Weights of a small mixture-of-experts language model, trained from scratch on English Wikipedia: 6 picks a token, a softmax router.
Below are experts of layer 2 (counted from 0) of a mixture-of-experts language model. Rows are named router (the router's row for the expert), down (a neuron's output weights, with its number) and show model dimensions 64-127. Each number is 128 + 32 x the weight over its row's rms, rounded and kept within 0 to 255. Numbers have three digits each.
Before each expert's rows: a language model's description of what the expert responds to. This comes from a sample of Wikipedia text that the model never trained on.

# expert 33
What it handles: Pipe starting a new table row after a line break, plus list hyphens, braces and Preceded/Succeeded markers in sports and award tables.
router:174071130098080177130139098131088109108087066119130124081154111104111153149104096190183115134088104165115075127119092093182148115137078128147183177093074106174164137129137094162110129095084162
down2:174140055147095157130112115117137173129150109108097115107125140120198085084102119153154125074117178136136119083104180115181161104071125128093144129125112123185126084107132160167176110162139146
down3:135129107208127144138130159142084143049127133128070153144117113145109202175118139119098094125134183105158123129090152164155130067151066136120137127172161082122211144088119091122166105171158122
down4:168085144045180129154091108163122087184134072103114134171096165161068109085165180098154110146088133161138141151157093143119151156110138148060090102127078122167113142110131115143102063115123105
down5:100117164163127085133162061121088159109147121118110164168090153135125135053109097093127156080151054054187195144119135125173102159143115113079091161090117134163086104121103135154169181107109111
down6:138120128153140189182112101117107122166152157105126069076155152187173120093083195155182109131070132156086160066150136140117123060136152155126103116126193100152192117171142118140070144098124151
down7:145125140088161074074122104097072145168096123126197079100136137098108108143123127151136121167135190157186085093123121137072143107141137143147155090164110119157068169106129136125180147075130070
down8:156130195118086056146139142166177138176137125153120137174144085160136137195134071129093079151161099091139102114127116157121109124138088144151120185096122114145122161089156190109120145121086091
down9:198133139121109102075164175138093175077131114161137095129108143137075126137171151100149131095084159151106143101166100114159131077111106080138131152066145108139161144139137139138112140115111104
down10:158139180124143112141152165147091125164107160135125115128094178073093107094153126131150173150162079177152159109111161146150169068138142127103090134189136110133060132126161088167145185136134149
down11:136100036112113117156122125106123083138143142134117106094113119104106085116151057182185162173091067086102130161150118105142112175127205125187115128097146136168142107180148143211122118122094170
down12:141128082127152131135134098130185076089097145095096106124085153167149143087137134143118180117119159145182134122122130146173160059127180091091115149150131110065112065200087183162122132160126124

# expert 79
What it handles: First pieces of proper names and capitalized words after a space, such as K, Ch, Cal, Lim(ited), Mat(hematics).
router:148112178084066176126128093145097114125096102154136123055126153113151152099146136166166147158096108083118172117171103170173146132144147127147195131114117129166178151138100101159085106104085138
down0:115130110143217060129120085137107113155168117168150136154199103122124138147144069085160130153140091133088123135189082042158127128129083097145133110080101103070075154128170168122134131141120170
down1:160069159128070101126188154125100136101085110125172071132138138148154096119114148170108116139103148129133143113133147129182136106125084151181105122122111131125076153152161187192068119110146093
down2:075183167167138126099153121110082092133084172089115122164144145137118178090165156132131147072118096123139172120104139154127163096127139145158087191183120096125124171138102173169172118133085139
down3:153142092162174162128102128140191081173215145167079131088130120118214170098105109131089105115150171112157163170120126124189066126148126142087162075131150141098178056130110109150173146114103101
down4:106131064104168161063101120131122084114127094108118137128162146155104089192174019178145148133141123083112132126094170128201102121100142149114174148076108151136128134129083076109134097140124180
down5:114151179155108118216109134073117149093102205154143108121160164090162117105107120125140153114095163095118126085141161115095137145111169123107107117124089099116173166133082072111141186152129097
down6:128111178095111135139107127127118143183136160140154090146130080158127095090123165145105159146135133092151175152084134097190142164038081152156154120098075089108141105094132211125100111113083130
down7:156132145096100095139144142088109154106171145147143165075141102133118122139124061118098146190149150156120109162088135150077111079154069151186152149156120061142138156128117139062110157137133094
down8:130140083116155139138073166114140120137067183110134084200132202122107114154127135090140135082121147206118066027168084159108135136137132106129148134141113093173110152109087192152129137158149196
down9:036142083125065159159161138164149150122120197124092123092174179117095126114133089117124136170110158098141163095111080115163153148114162138140089112228148118095138192165076139125144115152135122
down10:115191082148151139145094156098156068170168119090119099133112085100181165179152090137139078142131094140119121171138065157113148160131079126125160196127142136133188156196159149138126141130100152

# expert 44
What it handles: Finite verbs and auxiliaries right after the subject, such as was, has, had, received, played, would.
router:125127087115139157179154119173121155125133105126134142175100137119063132108085193170081125121076120137197075051146130092163123128138103113101170142093103095150176094136152085142164161105107167
down2:104180147091176119110204131137127090085134120123122156022185122194083115125118116128126179114137141122192081155144112113118129127128156177160110129105102116075155125092109136089149163129091113
down3:147083177140119082109071075167146115133134117169111140123146133137180118079155106104139110073086154179106178129103142129126137151107192110174122114129119199171135155118104135162091113158103160
down4:102208174167082099100134115104123110112133152132159148100120123119116090158118160115145069148189133112128092128067133188148100166127123106129154164116092123111116071109132127116108086179162218
down5:144183170171114114144106147069081140139112115069184180150105141107093101112124141166114109173141126148140101156079155136183122131116110034079178150166152154101171115118109105100131073188191154
down6:155131153081131095153095107117093233121095178140107156180146106137073152126105188131066114094153143161097166129213144151152150146079112145121141103068132142116114217120133139068117138153141135
down7:114176118174140182105083087132138135169142094132138163143147072132181127110132093047144155166140136147154115097146128099072157130136081150130145068146159143147150124099126128159092101107198145
down8:165093121132132109090123125176167055107113099135100103186179126095159110102173102130144145128070104099118147106114100100154106165143207123131093108130213119139121122137139096070093132155075125
down9:123142082096169137142165101162121086094096178129140138132138027112167101191179128154127161152107100126166088158087116121148086115125194118141087128131185122102162085158127073209172189175125082
down10:145113073210116157139116107152168119151107128098146074099119144136129093067039070120098156154155144089143085091112154156128099143093126143129089088083152109166125078093167141103153117116107132
down11:110105145166116124157084098087107148123123128122110207135144152131111174155080108120101132154138134080157127157105087102109116161145134104083124167108079083171164122134142098103120105172159106
down12:163176140178135092111109122143117142160145097130083084218182160129098119126167158100110100135098091075170141144098116047171122163092171095140124136132173085079149119077168115134116108070092136

# expert 42
What it handles: Pipes between numeric table cells and place-name endings like ong in Hong Kong, plus years such as 2023 and relative words where, which.
router:179075108091104182154101146142146093096089138157149153088104089159103161095170153166169114124086080136153085111143116156174139135175117089127176155077139099127150178175097072135099130111091155
down2:157110140173182072143113119115165157102127101098163111129063136136109148132144127154120110100102146143203165079200117111141129128165122118171087117147084116060152181105108143134109078122105104
down3:095108123134150062126136155088126146196119146116133116158126164057139181131066161093121105113106101152172148141147150081110098157169103113107127087097143152135171179124147130139208144101090163
down4:139157161122121133100157114095067109173116205144138122129094165115139129127188096153213141121111074090112090074123165125089079066063152094151156100129132187054162144127116118140116152123171128
down5:126114105156137100089175131106039146138079174108152145127098138089120124106127207143146158142135080143106075154142057076127137171135099146121089165143127093188088149171194151146122122174077105
down6:108102096116102146088177118115147078143095193144062130117091048092155037154132113115125139105145079129120155132109117150107104175102155151115128172142183101141123118132104160136135175112145121
down7:099151111161101069133103149135118117122118107115127157208157108121093123150161035158156067184164142023098144082125144132102148090059108074158132128125164098164121184170139129139118198113120106
down8:175151126130164105165140077060146132138148111143124128196160106160162116137108099086102160156134118159118093181112157113110102105144133132119129152138140158167067129124126118137139115171106074
down9:158086124115144226169162151137155110194153108076155115096127142074199094061091194121156087086142112163138133128102155123126052183103093136124058093111124065136190114154099093101139121094130130
down10:111220149152147159110102182145091190139128083109154087089099160132085195168105108061153114111157162142127119116130179165152111116129148096127124129132127085141063140156159075160124158169094158
down11:121092128115070077129120121091104080134159170122124135141107131164120079162123078131168125157095161139127160144160186102200161121157160148170145132207157119117122176118102176091075100073217147
down12:212122146128088096118178130173093108139111148126101129094147060144144103139098167077127082185099111106148128112122149162175119164150137200087120102077114114129140137164134123162159105178079139

# expert 89
What it handles: Cell separators in number-heavy sports and election tables, plus word endings like ound, ront, orld, ide, as in Ground.
router:169074127105094180164135118144155099111092145146155131081097116129112166099171144175162143132100084112163089100143121151171125140166141073136177166087132107123165173152109079119094115128087127
down2:159156150085116075160154145172104083073127140124174169204077156097155137107078078122135134082140160149071167122123129078093093117102135080141078157104141167121095138124138153159105092135120153
down3:143095155130085168150160090106142193129084134122103159117108144077076170087123124103143114082174174115184095144183117177135113117140163130160145160092076144144164109133084146179106138109144155
down4:148105143125118164131095108128141076113167167136104125102123170121148139131165096088152152185117102119145137065113047102114146139130091123138118143121167171194157160148167150133158135143129172
down5:165145092153153122173139157039153142130057138147181109188118097106144117169086131164112119141121151098108178121109148107163099076087073112138137135070134120142157126141117075108123132153098139
down6:076124087136152080155177147097067175183152090089173091143151146086156093134117121166165177131165123092120075143104136094133096143145142102144163156116138156134063145144074173095121123171173120
down7:160152173113133121055102140123172139153136105123130131141167128122116211161132188172118136141136088080088078110128129141127207126088100126125131128090093044138125152095184142123131082104147089
down8:159172159133126120162153105198093135122153165089124147127140095075143155089144148163096140123125157190137106110112100099097132106149128124114127154142139147200102108128142143107175168054134135
down9:121131121142127157159092102163151131154150131128106153095104129097088149129199091089149093136128145214126119086179094149137141146171103123146092178122059079120127165106067112062145119096208138
down10:143127146093158029083042125091072137111135145149105147138116095107079082114151167152150135089143141123161149106139144131076150096166065107110050077155080130101118187102122156141134152089131121
down11:143097171147134115091114106142150112162101060113173162117121148107059181109150124114197160113128093158173137159157082128150072154075084100145205136076095071081147148135153094155139138170132171
down12:106112115159194093152113143100164109086137128190116131070154126152105162140120085143121085124166124121109177167085120173162158170141159102209161143133122154036114107125117162106120116144099121

# expert 24
What it handles: Mostly table cell separators in vote or roster tables, plus opening quotes, dashes and word starts like press, tri, winner.
router:171084110084091170162095148154152085088088134160158170087090092171095167084169152160165114112086090112162085097135102163168146129173113092116168156089126085119160173180087085134087136107088159
down0:156113134139200159140176149107113137134112160121102101105163187105148084178171138131071112102104096083087146124140152110118118170157165201087115100125132136093111057127097157101145130168120133
down1:177058032103133178140164128083103134105163130077161094191096075149122105142107194144193149158150119117160140131114151185122178197182145179120140147115120098168039151126123154137107148183164137
down2:036106170100118083162146157114105125086128113082124143112108082144101134207113106153109133152062113105145162143137146143157085159092184111139137129106087138192129124149123174127104136140139142
down3:122159231161098098105119120092107167168127159117113128131045103145125073105153073076092132161112139092120118131099202136101116131147142091120129088157104095118167149167161130164168096057116091
down4:077105164151154072103090088129182106171098126165127157111174136097131159103208149136101168120198125130101132134172156141096112095121113132108126109072156093135117087173158100118116145149089104
down5:135107125150083183112166033125111126143079085129160143161101110148138063111145147077095128155131099154118148105130139168228145140128146173133162142137128162133101091159103088112171098084102107
down6:098114169062149101101143131060048167124116145116155110083091102119139123154101145108125187107155105102160098065138187136130179092136075127150109117169146134108141098127103120186154151132157203
down7:113137132138100143129110141122168163107170133099144162142126173086152102099075128133149193178099099152112147177080100142100127159118085122162084147079111163150145174066079176080137171102098057
down8:135079144101127087059085183140134095079096120142094080093110121117115126106088144114145201117212097176188123105094146153164059101134152158171139123153140125121149151150098124144154085095144121
down9:137153147187133139146137182127107148119117073134065094183158148153149146129063159103167059134143118160136098096185154158083167150101106141163130169099120161165099092088114116162134077090095140
down10:144138088135179110150108087199185126137150149065090148103116112148150151076129189089143120122110105062145116128080107163186081173131129125124149120135130159169105126097131148123103076105150063

# expert 71
What it handles: The prepositions of, to, for and with after nouns or verbs, as in director of, Award for, moved to.
router:158110161112110158184154159141176083120149108133124140165177145098079186095130107159102089111125089108132086145106116136126147127141164123110161168105085161180162091025090089169132154163087166
down16:134118118079153106095108104188128157132141061078141096152133128117140013145115135121137142137110147137163053136130124145152101112167120131118106125111090095068103053104104151124203202048136100
down17:097107099131089086075106170152123086123071125074101144145152067076179110154183109146131123121129134178110097151126152143239145124133112153169153121082162095116090102155130078187135158173097131
down18:095175141141094122167159163093054076088105182144165109138154119209162046111140127037124130125132164134124183105176166083141128134150097135122164107148198128133098167110151134098113127140130107
down19:159138058132123115150149174168157176165180087189081173124118131140087179068144082156094109120187225109163140148110107103142148150149160096108113085074101094105098152100136123143139182180153116
down20:167079054130159128112098101156144137175146063164107077140075090101151075190100117193100142176126095135112083103195095135161084157183110087119118092132137094119154079163084145125139127148111123
down21:113142049162098138159119164154086166145164147153138159175137124183115124148164163108089135113139054137147171202179130143114088124140149106126147181180065106115117113151121149074143078195177115
down22:194110130129112151120173107151111142086089144086114111122096139150198171151026112185076128154091131106125091167092168110099178082078138180135098121190086067155131128107152123120182130102146117
down23:090132141118174101035139146161211150154164059142120101118147131125101112167156105081114158093102150118137177138177130148126136098091180161119160139038183146110165094202126143091086118139075121
down24:145120130115132163114089074112096173155142156138153133064104155164130075119087100130117064147075111146114123140203111097108141135117113103070147101065118050105119150139139166123167130140203114
down25:116107153156148136159136143170133100153094112146152093103120159137082192162133092161116110118153095074160056157081068125092121189083139139075155186076131188132181073127111118170186077122148141
down26:082074190137120081098149163162092081143141124121138085138080139114145095143116121136092124130105070081149123172109108093110100114161199128152167124147092106089068139151144120181080139116132105

# expert 1
What it handles: Opening pieces of names and capitalized words, often after a dash, pipe or colon, such as St(age), Def(ense), B(olton).
router:164098137088091161172124130164169096094094108151178157092094098148126160091172152156163107116090089099160100079144079178161151145163127082112165161087139083130166172162101096120092126113093149
down0:108156084174129129127123125122166159218115148180059083145133136140151177143086142113079138164141100089131073153147153153185146166144128134110147161113115158115145092154110087080140165167194122
down1:108097155182183119127134154101150122147136190093119135173137108065117112124142137118135153129113115165098143106106106139148173166210124097054070096184117149160097123112100158093140058123109109
down2:086160088192101086140127135138107121156163092139137128145121139099147176129135115115137151128111173133087154158158207159154130172154051131064125122086143091136108085130163081130176129138157151
down3:098086140141151124175121107127115188178104077128168148141150112121171171133085125066086060154089110134149125108167087133089165127110106087143086173100120094117070150134160133151077125122108148
down4:069084066096174158111116156125090171136118073117163106111167129114120137135080127106156046108129150176083195132065123218131101120117151123111112191094125185078120130137181144130126116178149126
down5:055148112022156115168101116050118121122159134149110125088115139136124114108135117172043126133120175127162097143110137150146074106170143046104087113105161213131142172179113174120161148154164162
down6:151160122143130136052140161121097178165106138154026156142122175148141174180137089174108095122076088088125144160067094157148130164157071143106187135123168068179150075159147104160121127110129117
down7:135104107152100162125137105171134079106152147137072173089167176155086134078142172085157086116167138074104140160171131143071133105129185114152186088146162174194153159110178084094140121139112155
down8:088127174160151097073101197135163097134122155078099123145090168175169124099134121161153220131104132182085109177168068130130140120157143169106207130070144135126151135126168190157076143121177077
down9:111092151088095050141088146103140114184136107125139136159107140089141144146117176174109118094162112092097132119093108098126149123103083105133177113174138123157153160087138099096090099086149122
down10:135159097141129093097134131107142169150187125136179057102135112132067133095180126105092101159102057122116092089130063087095203154135144165107087124145163155139189140078119090131110173100173153

# expert 41
What it handles: Degree, minute and second marks in geographic coordinates, line breaks and pipes in lists, units like km, and direction words like South.
router:181076116091105170164106140162150106103084138148147139084102095144107160106163143169156126117073082129152082109145110164179138132179114075126188150072127110136145186198099076139079125121082152
down2:092106140165151207170103204093116113113143144132123128098142149153082147093116118125138188142114111161163156145107128134107137083105095076111196129127102144139108130138170111095068115062144131
down3:185122183118140171108097137106187132116117053133170100133144135099145065093054091086098082115154130197145141114115155175093170092161106126140117139168176158103194099140143063110133139156114156
down4:122105130144153133123129158067083180122107122116169142137113178114101161126132083134146166124148157155106113144143129128140149141145158191115164133078125097124125145132197157176119084122202061
down5:116177104113125077144175120148105181098158103145070086134140145167145105109146068124114157123099094145105108129084091105131130101100056122123155104159083197106073102149098143148183106177127161
down6:115098091107145165134101110143112095130144132082135101120149133141123043159183121150150149125191123136119105127203130200084106134130072092133121140093101121125093147132166105110153132099091167
down7:096137089116119158111142146093125139110124119119141105107147082090154138154084167144108094161089149140091149160118135138110111154165152074093181116142230124102121153102176152126166139081089107
down8:086130164068145123080101100107108146145164123139131163086065101141122186161111148144129095144092089053098100160081129138107149150127146135118137165086121108206139149196220115084088116075079094
down9:110095152078135119168130153123138103133069191146115096115087125182083198164158118172149177111110175148138129115145108058094103111142128142090096153144175171144164107186094153133109141105135116
down10:187118185147146102125123094156142190125120181106064126172148185217151143118133152139115166106112155097154168130148114153172104145103141156110096109144068167056138109138111165146148173096118137
down11:177151157123101133095114093126150181123073086069131124117120152087131153103127170149139102170140132088158105132073175110185132166156092135161148141137135117114159207143103110120177150158176109
down12:123144126139129078122113140149139130105177112100111174151135119164072165104176106137159145084129191135142074149117038129203137078173146115186158159115140104162109115132153132161139130192094106

# expert 17
What it handles: Capitalized first-name pieces and hyphens or en dashes at the start of list or table items, such as William, Bill, Good, Bow.
router:167093136087085165166108142154165083093084133161157151086110114145102179084169151159161114125088085111160108076138095168162151142169135090122162144084133093122171163168080088135090146089097150
down0:105111129142127105148144131140168152109107076134093158161135166067076092125093110137108101165062172116110084087084134120056128147138167083156117132216138113109135131171107098157123206155130127
down1:099074099138075174139132059112056199092135114141192138110093114093126080101133154127141075081108193103099091138094109086131134102102142140169126092116188113117127143119096170147152127123135084
down2:183106129141183112110128192151123123120142131098102113087068117160182123075077103172067127155076179139159099090128146126112137108153066130128123186133106113125073131162139105184117132080085177
down3:190145144098135091150093186134104097112094188112187139150103087149157144114079180132094118099107108104085175147129059161148148163141144080141110159138134157133153121181132131170159170146113104
down4:096059121174172183138110138145133177145108085136188064083142169145109165111159151132104118108109094080116177133125170129113111169109175133126044102148143099154084097125131126111107125117140126
down5:164136115150097110122123099066159165141110176164162124134124160152107102082141113124110125109135154127128111122175162140144114082134115124123111175094195126101172156148177155124091113128126095
down6:081119134090068120119090087162143125159142059146121154140157112119175164120118068115112074143076097125179104122148134209137123178092105144101116158109082175185104058164136132155131084145158178
down7:104124099144187127146131162119106132111187124109154160134143105148106113097089109122145154083114109074128136153067110176122068152134055075147122145103186197127179111117116117150162092120116111
down8:141077193097137113105119175046114136117189166156122150132138135131126167124142099105143147143143161118155099072117120159142089108140063105099089174107050136147126099130102180147090142160178115
down9:210138128130132120125111164118118139160116088094040147138151165111111169085101120120143128130113093089118102168158176072148159138103090128154119115136133090150157136117197050108126114120090118
down10:086168156077154131121153117110119111125170113169115147137089097107084098066141137166109084136183116146116093162119147115062097140130140148129106079076060087091130123183072137108152178166150136

# expert 62
What it handles: The word the, The or this starting a noun phrase, after prepositions or at sentence start, as in at the clinic.
router:143092150118086166104156091101142093124091114110176136110111103117066152150090151165108066127091085119099121158079145175129121126125147121098162181127105113171159097154169115105109141091107163
down2:090091148104099151127080161090100166122147180148143132112126155124142161122167095122115171135144141180054154080110095133105059172153143149137145149081130082144144160172120107184192168136186154
down3:112137163118195191146125115108088201164083167194095135122105149140081130143085125139131143113099078110077150121103111166125096153127162168106170184120091144193142142113130078114145102080105110
down4:089100132109132103185130103177118071141118118158156119105156126142129096191101042154115104156141131134093159166146126118090116155121111071178118131192087111103108183126125162125114137145092159
down5:087084027084150073178112126093096108159179139158130151130146157117145088128124129126130141161145158156118103149161121191138177120234174133131120138078082146142157125119088129166155135094126137
down6:127171100127106101167182137118165115126158153182155193156177183100146109102139088098115066155079111149071089109098148140106167135141164127115161133076139136092137158159094111123120100171146161
down7:162130139147152099078155147103152150130117148104130084136124079127147098124108115129107061122127120123076198121134199135104125125153164133138143134187114093176157106091183170174120087192102155
down8:119143138141141121134088102092139160139088154131129159094188121142115181138107158168116143072099119106142183134116112132054132168095109060205137145172170086143166106155174111127137138092143082
down9:076129139137223136170165102118071072162148116129144176161148168102097131135108073148049135103096144136150145177136173198101141082095172150129194122082132075138111092138163108111137086156109146
down10:096110175155136181117088128126136157135132111109119102111137147131122183129085118138085123047158134156121131144115149129114144137119146147140143097143107153031146135170145146055118116078135139
down11:068108139089128140158070135098093170120157108147122209134156153107131174127137104157106189139166074157128125146159121142060134134123030177128147146082115095144162136139134086166089085149102107
down12:098127112103165193044112150202146112186156092111097175070130157129131151150122081158131148109114130096141112117131127141127132132089128113129088113150133096167062143188119137146133063090127079

# expert 28
What it handles: Verbs be and have right after a subject or pronoun, such as was, is, were, has been, plus also, as and not.
router:145096101085079169174123140170101147119120083108107151146086132135071169109081148182109178137069114069181085098140122085159101110131112097135173109082163084105096090139123073131141133144083170
down2:095152187122123121136086148146163131098080114146147104048140122104171118112133138105122174104226152121107192104131146135158170120152146138182121172080111156097136134120137118144120156104156088
down3:129147128146177121129198135081145087133132125087083098132137156093169105087119108107128138073113099173041125136105119142167097114096209085104141157135200147149097154172112103171085150154130152
down4:143103113148162092216088072136123153133139084090114139099067150063123105109128084123138110203130083071125158122101117121120150181101132078090159155165107124097161082120104096210144157170120115
down5:132090105085100113103120128145136143101139154135163183071083113151098149164136166153115152158175170142169115122186114068095148132147107158164077144162081142103129082162183207132143130058153159
down6:135132143130118110086100094095123135100122107125160107100066098099069054172169131139087137111116082190114098101100255174115121111080140128101139157147177150127167112151140101119104128135128229
down7:052163089202184123105090130050135132157091161129129097099133103046152095114162116099122103092128176171111147182061135156115145162120156085100138192130114115131180091116107102111126161137134100
down8:140102084144094149091074140107095110163124203143154146115133116180153128128128175151151157147140089104176153152100132063132096158106101110106057102064211110075129124167134133134191130127171115
down9:116155083134091162061162132208121177122133106142092105129095176143129157128133169145154125141138098049198175172106127147081137124085163126099137088101166099093131074091165088129131135150104097
down10:101076194141157127113106167111187091089104126146157126171081162103112143190091081078086110101090128125122099154161104124084128143153112136133119181170102159124090164144156174128130197118143116
down11:080132106154102103127165128134094125106130128179144091078157110145119082132130059130140163154127122101100100072124198181175142155098120083061170125183150175178150098115130116113137062114155180
down12:123158163123200128161127172143147130126143148138108156174144168113196078055098153102115172119156107095103155158147108099144144069153088163126112072099150150116136153136169107125124121099130168

# expert 5
What it handles: Equals signs, pipes and hyphens opening a line after a table or heading, like "= Channel Island English" and "- Born:".
router:171093109089097194138117164152152116121102113128131137095131097116095120142162135172162144091069079147105095092121113148168134119161114089122183160069105115127181179161095091156081139106094158
down2:098118178158144133115161143121165128144101117094186125132162114142128100122083131078195076126102157152143130082202151131113081176074168125132197177150136119083131123128115188093109186138103140
down3:069133077146116167170140126052090114145151149116093140102148064146089148091142136139139142188176063079096144161153134098121129172080073095097139068137188119115182132190118131143092117097133131
down4:128071112155162153169061141099157166101112169129106052193132087084210065167104096119131062134195101154137074089100131148070120118131152124105108110099117129139130146162141145177138146128105151
down5:137075136134185148121125178090143108164106098120119098100111100110092037185080135135178123139097123140114171128129103161083096133072082145100145116180211083165156080161105102104149150134147111
down6:152083126083123172142125097125164154188170129138141166102152070186130133135086135086108121151087161156120160185147184037153138141080123125108159118121127168079106132128107151068073169114152113
down7:168088143084119111117103129138085142100125085127182096174129053176138172138182146149111097136155128099155123164098151189097172091114146138097117136151105070171148125087086100157193177160169086
down8:186135153121123143153110051105150125135142094128150154116133128188141140063119210117129123138132133181119180118129142071165149131125073090134172105176179061136179130108131162117166142062133107
down9:163130144154116156117146085149102107153124195159213152152170222208181071083141106135133062157094132117117131161118122094186133116132126154092120148092150146123152140107067139111159095148102100
down10:128130125065170085090103104116115144118143108104117159153144093122034140225056091096173177162142132111083105120151125045108091105176095158077175137107071136140118136143142126129083155114163170
down11:112152117124136119098087110092138147141145139150139127155168166124180184098157140130129134033118139175130073115145111165161130125169058168132158119061095151140113118149103108115170072137111116
down12:119145135169120139133174098137189088179126212149163172157151185118105182136198117110112109093091103102114151151118135130129106167125133113144163116113147102121095133176084170078104145185130106

# expert 13
What it handles: Final pieces of proper names and words, often short vowel endings, in names, infoboxes and tables, such as Pike, Nelson, Kentucky, Rafael.
router:176090150094100174154151126126168095104073154169155128100129143110129177082144164149139154136081078115152102106146097159171110149165126090158180143077151119142176185138090091113084102101100130
down2:080136132092109082143060150113180171173174043171132127170119077083094163123118154095110127211161099119149150115123135116061132152082111113129166099141100101091151139174127150096060091112139090
down3:083109152117109152137186157117145161219057157167166078168099109165143107062133148143097113120152131090108140129114155114191151096074136083090129156142135107129103106137073088138101154194147114
down4:154133132161103174212145169065125095137125171122175091152093098119138168155135184113161142147078158103138093118124163141139192149133143076104124108111149079153085094147108100062077078144103107
down5:089157146182127119098155138110157125124147131070056151101133108102118149135091151133086115115132123159104138134099118041141174159166136097089157058114108122158158120044104109157105135196121142
down6:083127127131132169139125101122133106138112132075132175116136070093104062158133093056167122127138116123178108121200150118134159184099193168155081133147143091115118145168111081129136198120131117
down7:168174125167105171114116126204136186136086119068108117181159102150154115128117144120100124128144110127122099168162075186173129125136120133202162174095123066125175130100177132133170152148142125
down8:130090082077104112155183101152113122139159113134180102115147097078121096124138172171145223138074150126176122115124084105143114140157175066110093120098198152125133088102133138072149096102061119
down9:109111107095093183174067111124146092178104120157094104102136080123193061204102122114141114171198120077093104202137137133148166129108124144113112115102188140081088138160121096183136093132070157
down10:158126110147064082129093079110155070147113132079105109188142096130142144177184099174153130143105178127104175148111164128092206104103128152197161100083094119125150119143119142134180142114138124
down11:156193127068145133162093126061166125114099119144067126104162190190157151084154140137092204146138170150111075148095145124126138073139144111120089105143174058093081146136153137148114109092139133
down12:086167089158133164105127123115148124143173130162172111134118100134152107112129135149150071129112140111126176070157101173098111154117148156122147136116145098129121142105145057196147084132125161

# expert 21
What it handles: Word-ending pieces in biographies and tables, such as -ious in religious, -ancial in financial, -able in table, season.
router:167084110086093172157094156147163091087087132159160168089090088173096170089169158159163112113085089119160090098132107168170147127173113091120168156087130086123162169177084083136084139112090162
down2:123138096141143150131107092132136066136106218096135169086126112139158146109138125130094117127108106088150161121072161191117094124098152140181110135062118168096163100057180119139157114147115183
down3:191103170104173128093157170134136119175154069145146122201114169140138134164138178124177108096129106124088060100137147080151141146083160069092204125137111170122133091114139169154093138096147090
down4:164129070107154157150093097181150101107071171144136140133130169108121101185151080159130150136121088157132095146168153087099089154150154186083104150156080148119130117145139098080129118155169154
down5:085167127127185129167085128147104181120126065112120115093146131097131118136121144108153187132065070116158173067122115169130122112131113150121115110149116121072183192142161130190128100087146109
down6:170092129155138119121114134133206158144176126110143087122128101128166150098160100148134127058116122148095138218146109134120134106121175113191169148111168187081104144119142175154095131079128085
down7:111095202123102096143175158128102159179157114125108125103101197101092119206109077126097125088080137120096089150134113194127123181113178120084134117115165108145127107172110140099096168119136190
down8:181102060088110115147141097126131086137141144083135142118156156101131159100142099072190175165150117109152153167073154117143095127098114132149087097154129161131088141084067149128138198154071129
down9:112098149086191137137164099163146143153159107173129191091003085099097153114117094183100122087151124084125132136142073180143110146111118102117127145132181093107117137118121133076123092092069106
down10:145105135135045112152099135047136114158161130126108140071105086091129088117144147141125159184070156181145099136199108117129155105059148092192136132174120124160102191073111132038180179094171141
down11:112091133133071140118039164105124124130092127180157134112222107175122159150127093117146146158090143151141177156135056146131133078104151119179159117137179144157084085182123202076048096121140141
down12:124126104116138139051119184132173123133140134166158165170088125081116131136106150151173132059127127097151094110094114143103152093149156150149149117183096124146154144097167134111112092097140072

# expert 8
What it handles: Verb stems of speech, argument and opinion, often followed by that, such as arg(ued), said, stated, belie(ve), crit(icized).
router:171078106086092166159097149148160086089088132156163167089089095173098169084170148162165113114083090115159090096131105162173151131175113089116165157088130090121156174183089084143089133113087162
down2:094075165123123126123122170094197131146078105118092156101089103116119123103134080115107100088159134147107117054147119170087062103119138051172134107117155133107147126138069166123081179180117169
down3:152096055115134142176091167108106154096149177132173115114154126139144083138111085150140134134148154122147149170122130161155146092192106111125189087077088105146102138186171096087109158138185161
down4:144154136120103145154154095150120164146108132123078135063128153102069151168160101110130129177124098148083178153109078175076156134092166109134149122125135152127159165121165105136089128140163157
down5:112151096087139080165069117157160088134172136169144121163129122100053175147153163106100129127114136140171181107088083120137166151163146081106125143082137113144113101089141096107105115163142144
down6:179100106143151175101065160102125104122088158166138130130151159067077075102125079155118155201131130171081196091118109121106144081153111140148113158096096100157073117183110134136165156137140184
down7:192117150172078075130143168109172141173054126165152080140180151067060188132148099087109120163077095113170118141105099136140182176112128083159109164095165155099159130155095148159140153169121104
down8:145116114170144150107106132156147124116175085119097048110145169143097149144081075158142117102087111124153129115088143118079115136090125088098156113115110127094135119094158130145177158074134129
down9:166134146132116168129175125109151132173078082091150112122123083105140206145119147108134121095126129115147114100120116119134117155105099167110120120138192079181145075148130139147122137135092081
down10:159140127159160164210140141141127115131172184164153147094142105121091136134142134150106072144144110103066145087150119138106137127147212148152124103104110115140101102046098131104159113173159124
down11:099154129176120047163159145197169129151143187099163097153165094103157083095143042106124143079107146116089092176068119116148143142164139164149123133128103132135144156205166119159153126152080158
down12:104163148113137126153195152150125141124134157170142112118159137102118135100129120119075125125099157170145112132126139127160161036086143145136106082099120158127108056186151183175178135182132102